From a checkpoint of a small mixture-of-experts model trained on Wikipedia: 13 layers, vocabulary 32000.
Below are experts of layer 4 (counted from 0) of a mixture-of-experts language model. Rows are named router (the router's row for the expert), up (a neuron's input weights, with its number), down (a neuron's output weights, with its number) and show model dimensions 128-255. Each number is 128 + 24 x the weight over its row's rms, rounded and kept within 0 to 255. Numbers have three digits each.
Before each expert's rows: "comes after" lists some tokens at least twice as common just before its tokens as in all text. This comes from a sample of Wikipedia text that the model never trained on. Tokens count by the router's weight.

# expert 4
comes after: " |", " ", " 1", " 0", " 2", " 4"
router:131154117108152120109128112150107150114182128091132135141107077140098161139113098128140100149095142135106110147176099105136106171156129157092105113111079145109138164119118090115163164152096167074073135126131095123130134126093139122111078118137063130137133128134144149144140144123103196099119126115141110136134118166115109168128148126123122133115116146111139117126129131153137125109129
up0:116130113121095120116114098161115147140138123115177144169154140067106116104141127075115133106144117130121106104101113148139113138137158145118143165111122121143149088130132107148148104188117129103106160121148108141121171112163141119116106114165095120101142093132114117133160113145146177090116136150082144128093117120155138089140147116115134148144173152114123158169140141133147152105162
down0:151121118133117137122156108113141063121147130179111091147097154119104112126139149124122128121136101122125066137146145107098153142092141128076172121126151133109153104112165136136152144090162165153101139123155150157104158066120100140124147119090112145148095110109096095110119122141103162144137115180098138124134153131146182137114165153161108129154096115155172129111156111137113179114168
up1:126105136117162102088155122124101087146123175102113124145150142128129110098094098149199124112116126122121088104131106099090147093121149110162117110075110136120110163106118113073098128141153132130139124141108125145152138149112164132116095130106107170132118125106114111142141136127132162118148149106097135111149116106132122143131158182110125141178130100151125089122160115142156159103127
down1:144155121156127105126147121092161102131163087081127144101138073095142151139151127110152100120113116118115157083146132098110155143126140147117094143166117121141138115107161099113120145168100181116152165132104170130120156112131129141095139134157107171127141151136090133108111154148117078150138113166120101142103150103114093130075163120135129128147153147159122119139125141100132112097158
up2:143134121120083126113157163146137095130179095089154088166131150089122169161110145167113157113109107126126111099144090142098125116087099140127100117152097162140126165161113131136129130107137156122109144144147093127140132140142105151150146105170100111191142113111142168143093100135103122123141140096115151189143081154112136145139152141110129144134159130138138139114104118100122156154110
down2:122123109153122134145117154109138092104182119140099098089165105172115117153153131111130116107104141119100103140157124118124109082126131151124173106129122120064116116162164141090175110148101101147159115138085131124136124123114120084126134133096092123138132131148166112121139166136103157131166147096121146134168108133152097149119100134140150100129192135115135142093124099157151096155132
up3:139152154083150162148158133150154149172118155135142130097134114157109129131135100157149091141135190122107118137105167120148101147116109166136104134195146160095136063127179122137120131124129114181087159135138143136118135093145102126140113152178120133096177159131115106121164117110086145137116114136114121104149096100141104141125149148138161133083118105146147062117147118134136118165147
down3:078080092104143117127123133167125125116123124145111141133142113134123118116109137144101162092075115177154126131142121155151131142121152124108103116114167075193117113117121096099157160092116178131094138162092140100149145139137101139140105100150156129152142118118111156099155099125159113132149106105087107132119122127182114175122114137120135173089118112166138149119139115143091138089137
up4:119147104077184111113126146143124116182121126108130116099123154117116160127132136093130130141116158090088143121136092097123112160103155160141145114113133151151138184133137110138159128097153084140094121149067104089123137094151095139141124108133158114108096134138140160126097140142121152122135145171118143125047131175130136155110123111157099169148143141142138127107150151090117141134119
down4:129138136126110132125097117128139157106081175139177100157112129093141122150132140133132131169110135106154103152137120144134118116142148112199158143125082105109161134093105114103145106116142161102102165110134141093115125154135128115153146048135100117111125134128123137162136154103109133133148139122135129132112087118108113109145153148114150128154072135116117126078091171158126129104126
up5:097131135143138134147127122178122150152152132134128103113125106121142130172158115151147144115163147136089124087114138149137165132125131125115120171091142161121119079134143150116120106145123118169128170147095087146129170139140152134184108114140082101122152117092110151169138100115113120154072109110122149140105113108097137132105121145118095171109140141154137142095198132150123115132141
down5:119117099131109157150099095107140163128161112140105115186126132108156159137184150136158080105200146139120143126116105152134102090124129131158173156107139124126115119167118111122142103114122108132123086130158150112135094107149140120159141113102123118105121104094098156140162126128152083104169101094131094155097171140113141076139154128152101147144112080118151133094124137151125141144136
up6:178131159107166090118170124137163083158122138164083127133092113131158107104142141128135137107138143176112120115164108104129124130149169141113155174124136111108154158156149101136123121109091147155138123116117070098142177147100102154135123138176126146111133138101114133127147118121138191154160138118125087119105111087146147132131133156170141134105132180130103115171124091099111140142117
down6:159138117122097147134124144125129102113105183160123134076135140100159112088119135149082143144123117151110129122081080139062167134187165124092107101102139140132127096119108138107120147098112101137134102132124107095165137130136126150134133148182148118118096119114126130130091097141124122110155154109158124103088099097146120115096114101172108116147098168138104142136093131141080117154134
up7:123118163188145113128121129142126098141158122117132150169072094123114123123124108157117118109079147115120111112113107172144120051133108112134114122116115112141128122102148140146073107124149139112092132144156071143137120124114174137112160160150115124151132117132126094108137128155138131137143167144101094142134107157132160105183125182117126137125154115117112151146143149123116167114130
down7:108122105139114129143136084109140128077119126118143142155119153111102142142152133140065123154107145136122128084129155117133129097136133123120133119118152141147134110100109130134133083115168145164105106117134111113128145123133137114070095125120143134130118132150122125114174113221118160145162137133131129125158169114150077132097139140089126154161136143136130147107167154069124123128168

# expert 0
comes after: " the", " of", " a", " and", " to", " with"
router:119124142137191183162144118091105082130168133120151121121108134111154144147082152136139108109124109113104141138105157149094121110153087141129136201125147130149090099129078121114096072112098122175098135107155159131127143134131163115112137090123137072144148152120100119153172115111106157126123116056120149100165180119120110135156148131117146136109156093151114154109129114131073133098134
up0:146085107125113132177104134102122101166148133138130148141103099126110152124110142125136159105086147079134090122124084146119105095161127126140126150120151102151085091149122078129093099161125153122139113150141125100130143123123088147141094069150120180140126127143127079140123081145126143137111123149115178132112121128113104115146120116157129138146122086086118130135141088135136149115129
down0:127098125123117167102124109136112159098095164159095175114129155117114114117160110102141131138128104159161133146135093087159078108115166112131148115137110120163169114145126107157123105139081163138126150147119126162117112143080089125129124153164186162106133162157159120126183115088138109151125119117104158142089150120138135160135109143129161105131103145095127108094102150127142136150191
up1:123161147111118152123119157125149134174153182176172136138129112098122149145103151143163144130136108106107077136127124133124117175143133148112132135084144165137148164162101150127093137136149154117126091112088114115123147133124112127129096147129118095149119124097095142117149139112130111143113136097134117095128097150172162098156138157130160122098126134131105127113110154107078107137100
down1:144132166126116167177109121140133111157138140153126109113119127160102105113161125164117113145137179099142134139150133120171120057134132136113113165078140129156140102118151140134115130158139113131135123108140126133078118119122154148121160113103119184121067115135150153159122156121143154119101108163110137113103141105118134163128124103126117101137155141107121135091075126080120110121090
up2:131130130136099169158153123153118150102119089116181097112135118135166122058109114128138147128147141124122072129111147111112143162129136102100115107145132099088100102112172153124091125162162111161091114131147116149144136141127135112142126138129117152113175126105079151138136106141140107104104093097070112084136170145142121115194168110120106107124169148127094104133144102114099109149119
down2:132113152120114135151125164121111154154143124060125145115129099083118112115127128160143136136131144150107120133111165106108092092145104100152126143134128139078081122146146081162176130187162121134118083164167163165138136144081149119094132091126150154129123122120141086086145141127112126140138097105097099146146124135109154169162140119149093137121122126134134113165157095119123138130162
up3:097121126109112108117120164155153120096102099103084101102114138109131132095193126078148100128173130134112125129130120141098110134100160175086130136104111122141121172122130156134136080113143142091113152176147135113136117108098125100130094144132103105145134124099150159135123122125084159128127113099171138100149117082135086138167135111123080098150143113136110130161079121137170106121137
down3:127157141120112126130093146127110090126141115145061171116141107087111111159133107123144104119136111143167137061143114160136129074115140098125153098092149120142092135128145116139144098126135175099119166122131125115105110091148106135131129143140083138150131131116152140174172097130100166141136145116171131125133144073151103114135108126098137104155107138158111163105132125140137142108144
up4:177096147133151105090115153100135165116128181111131136138094137085141127168142171107158111099162106133135140122177157132091131127146102127147117143133139164166113131172120134115117113194131131111126192108168150127103079120111111139085117079128180122149147142109110145154120090130134109115108132130107165131128147094138103130166152146102141155131150129127124104126130128113178113121127
down4:132134124101086092120094129112133110139143110104132153093145137114157168125129134070110125124142168092142154169111134130165120119134137112113124129143135153138133098125113141134153094129140138138171144083099105141152119168125138103115082116107152124147146156158155124139118167079126148154139128109134100155158137116133151072154082125127128113094155116161120106085139097150130106090102
up5:159193140146153125117165146159154182107126103136126148138122110104126143156128150132091110143115123139145142138144167090160154109107155109127191163135208093129106079109136089160145081138137107183114150177129142131125119126062107099137123108131135121139116154109128096128137131128141129121137120140124131085111136103110095183115139114181166105104111125106116117101137118098090161113157
down5:132055135116122104148151174122129102134181099146075121141160150101086099138095116144154106106131104100137128149141124118150175110109159134145099134104160110148149096132157124076117120152134105137168110110159151136121148145117120125095130162156159121114110080150140125144153121154093129118132128146124141179117141127103133138117122133130110114111127095132131127107125113164148103113087
up6:154140148126105128153185139089111137138160113108159100142104107098099103149167167104140140113133129145143125137129122122128062123141073159088156134132128175122159111146129076162144087113108128137135126121159156100122122158094171101139139108115131154170140088156147100170130122124119156122171153129094141095141107104131126157128094094138132111139131139143156179145102148111111126077168
down6:139097131148112119121180137183140149091096118122083145119102083112140110112108109117149119120160108138133161125154130084106121146109146141144132131103125125137109127111160124140117179119079124107118096132128140161114112098125139139139173104116150082138076078126119148184144130129096128119114135082113144131125090100143154144097155106144156097152073128163140177093145127116089113111119
up7:108116144144094133135161155108137121123140141139120146110097119145161152143142130131134115165139128128132131078171124173119156116126125138103126128088140109099156140158134146145106111113158124115114154160122118126086124165157119130133123078142125107141128140134134134113109162127132094130124110123119148144133141132110096122109122146142129146134136152107098167109102092155128158107111
down7:106136127180114132111093101121113086178129112151148128097147141147167101130122141147125165108141119091132107130126146110159127152090097170131114107116111124104131100137147120135125107133125127087105152093115151120122085115107131147098100092121166103117153090148144131115089088124158065154130138117082126113148108160100134121130122100138072097137097181093218157145164115145096107147120

# expert 1
comes after: "\n", "-", "|", "==", " was", "==="
router:099107120125098147097148153092115104173117121142114160149148092102146125079119118181132152138153116153146135105136119109150154155115126097173116100165089099143140142147088156109138163078138171113125116104128117142123113125128068125139119138113142131129101105136174089127164127171097087134107154186115137158125068126164107093164152123138099116092139091162140167128123151156096147160097
up0:142122145143116128116126126125127136142086112129065180133113104163119134139109165110116140158131129128133122157141112115120150104102108112108144127103130106111174128101112114103135146125106104114134084157140149118135102143106130087183111182169104132133146094157135110147130128137135109125124157117156136163115093115178127139166128100130138105106133124135106137131137127149124115204113
down0:113131140099168136164129084135115144131102145130159146124120112099181117120113124118139102161103150160189162113097168126127149093136142116164114088128135098127150116153101106108126074150122128116096181103147138109120091159132161148117135112153111082122172117114134161119110112082136142150137127078142126157103122136137118137127129135139108111120187150097134115160112130146101138075120
up1:148128157118132125164130112135114118101140176090127125143143129149175144120131104102170159145161143139093144114116144137105105163153141141125111131120073116119131145175148157146175128099136109133136122091135134111149122136072096124157091141130141187088127122098120200150129103158140107155093127143080155093134141141144172124103113137131120166093149117100137174121138155141106118135126
down1:111115125153071106124135111062109117127130159130127095139161134153083113144115112095122141142140125162151160122130148093149139116082124192166204122148150133121124125089141149110115107104063109138108164145151137173142141137129109129114131172128100171135143162142165153182164200131114104115108154113134113106096110100159114101108112123161149104123154156112130099116134121148154157142118
up2:137124125114109120126136118176142150127163121107105158158174130134161135098125156124134124110099137136159156127146146142103117081131098096123139114142120136085149124129141153182121139133143139142093136132123144129129119133128173154133095104122211110110126146129076146129126094126071100133105184112121146125133106117105140137138156151151126136071149128131137107150174144110134133144140
down2:134130116160133127122112103165140108137199173165141103121155130113087101143155160140195140093133108142075123081092133099149140165162133134156131109145136107126087147109136121146098095103132147088126142130141148110143100140128143114148211126110132141094190104128142102107139120103124132149115145110118125129143113106124129165112144130099149130095123120148107133137177142104137125180124
up3:154160107136151059098083123146112104119127151116102101098129120103088129142141143144118113152108133149105058112117108130118142122139137166125136104143120149117150158155136150101146177107126164117134120078105099111114134121114135169114128151146101131115141146097096137165126176136105093126131130180105155151150129145107169138121073078136138083129130124133126144136130114116133112116137
down3:131159132095138140138132115082101116151069152146122136138126180120091157125084076135149173158125154125115125139079148175131133111126155148091153111162089121131135119116169113189102106141128157141144145167129120126109187125143108113116186121167145087100170157156134113161124127133138104121133143099118135080112123136102101121097101082100087121113120094114147146165119110114096157136110
up4:109083134134134165109125147133130131129157128125108114119166116174129108162132143117134123162123128131149101132139118147094112141148144096137131116117138113155097131175109141128095116114106145128102155140134116134120173125167103092105153129110130126107136112122184157158108117100102107113153103110133146137122107122108160119116177137148133113109106143116100160077141211143147114117129
down4:116101146157099096176123121134160139149162132164130124128148074192104141119109134114172101140137133131108105126143114145138126134143118154105156129156090148099130125118088142127122113131119098154162128117151140117137161104127101131144182103072090136137144152116137177118159131109144120117105093112118133096136097148155090120127146093078135136117122159127093096097150138120134156108181
up5:124120118199126157113078148120088154145115108129147162137133122138146084101136131142179137144176123132164163176094062141097092095113137152145140126159096137138149152141139084103126140146154112156097112152161116109150139132115089153104121168093098124125102093140138159145175106134140124141146083102085129144113114133128122108134121117116114065112150100125107125158157128153139166141135
down5:105139138114178099134072117131120134143150130126108092157123127075179177119140117126191143119122118116107086110138088127121068172182111113153078149158170098131138117122129148148113115118113104135103093109144172136119132124175123116099127109115102160145086126143139135119118132151143105112146111148115110119105139125136168165120146148132089129115134105138149125143141144154116107100061
up6:132112141085090142143126166074158124154096082116093076113078134125144107110131147093145135115096125154127134144161099136111141146132150075117122156143107133137115103141125097067150204130153166114116103141175136119150110133154125118085119145123152119103149146128127142140127105132095115143099125131155140148148145094110167131144129151133154172067119158154139071112133131143104168176107
down6:142116141149107139079128085115120114162130148149115085142106094124146107147096129122103142153159155147092101089147142208113116095098160107169150129121126158136132119106117172129091151168095111089098090134127150129077146146151166096102143141182135145089145161115144127123108107076116124118119144144102146115158152129129123082122106119117131149175130115151132102111134117109167144093126
up7:151136112170110102114112143135127127143092146146115183152100139118107162097135121113145094142129119121113146162132144138120160112151142136134105098086093126151134096132122083123103139120086118135116149132141105182135134144129134154123115140133141140116098126110157145132117120128113129134105153134053196137159117143150112139190128101179145130092147121094140159098150108144131125147121
down7:145154156114111098139109159127107134116140153129153184124161133147109095129161076127139148133130118093144171133093158124164136085144141115103103141120102088117138125085150162140126120132147129095140126150156122174135138171102130123141167124106124092136121138110150112122061140124103119129149139135173153133083124143125126127143120102110067111127112124134127108152101155106095142114180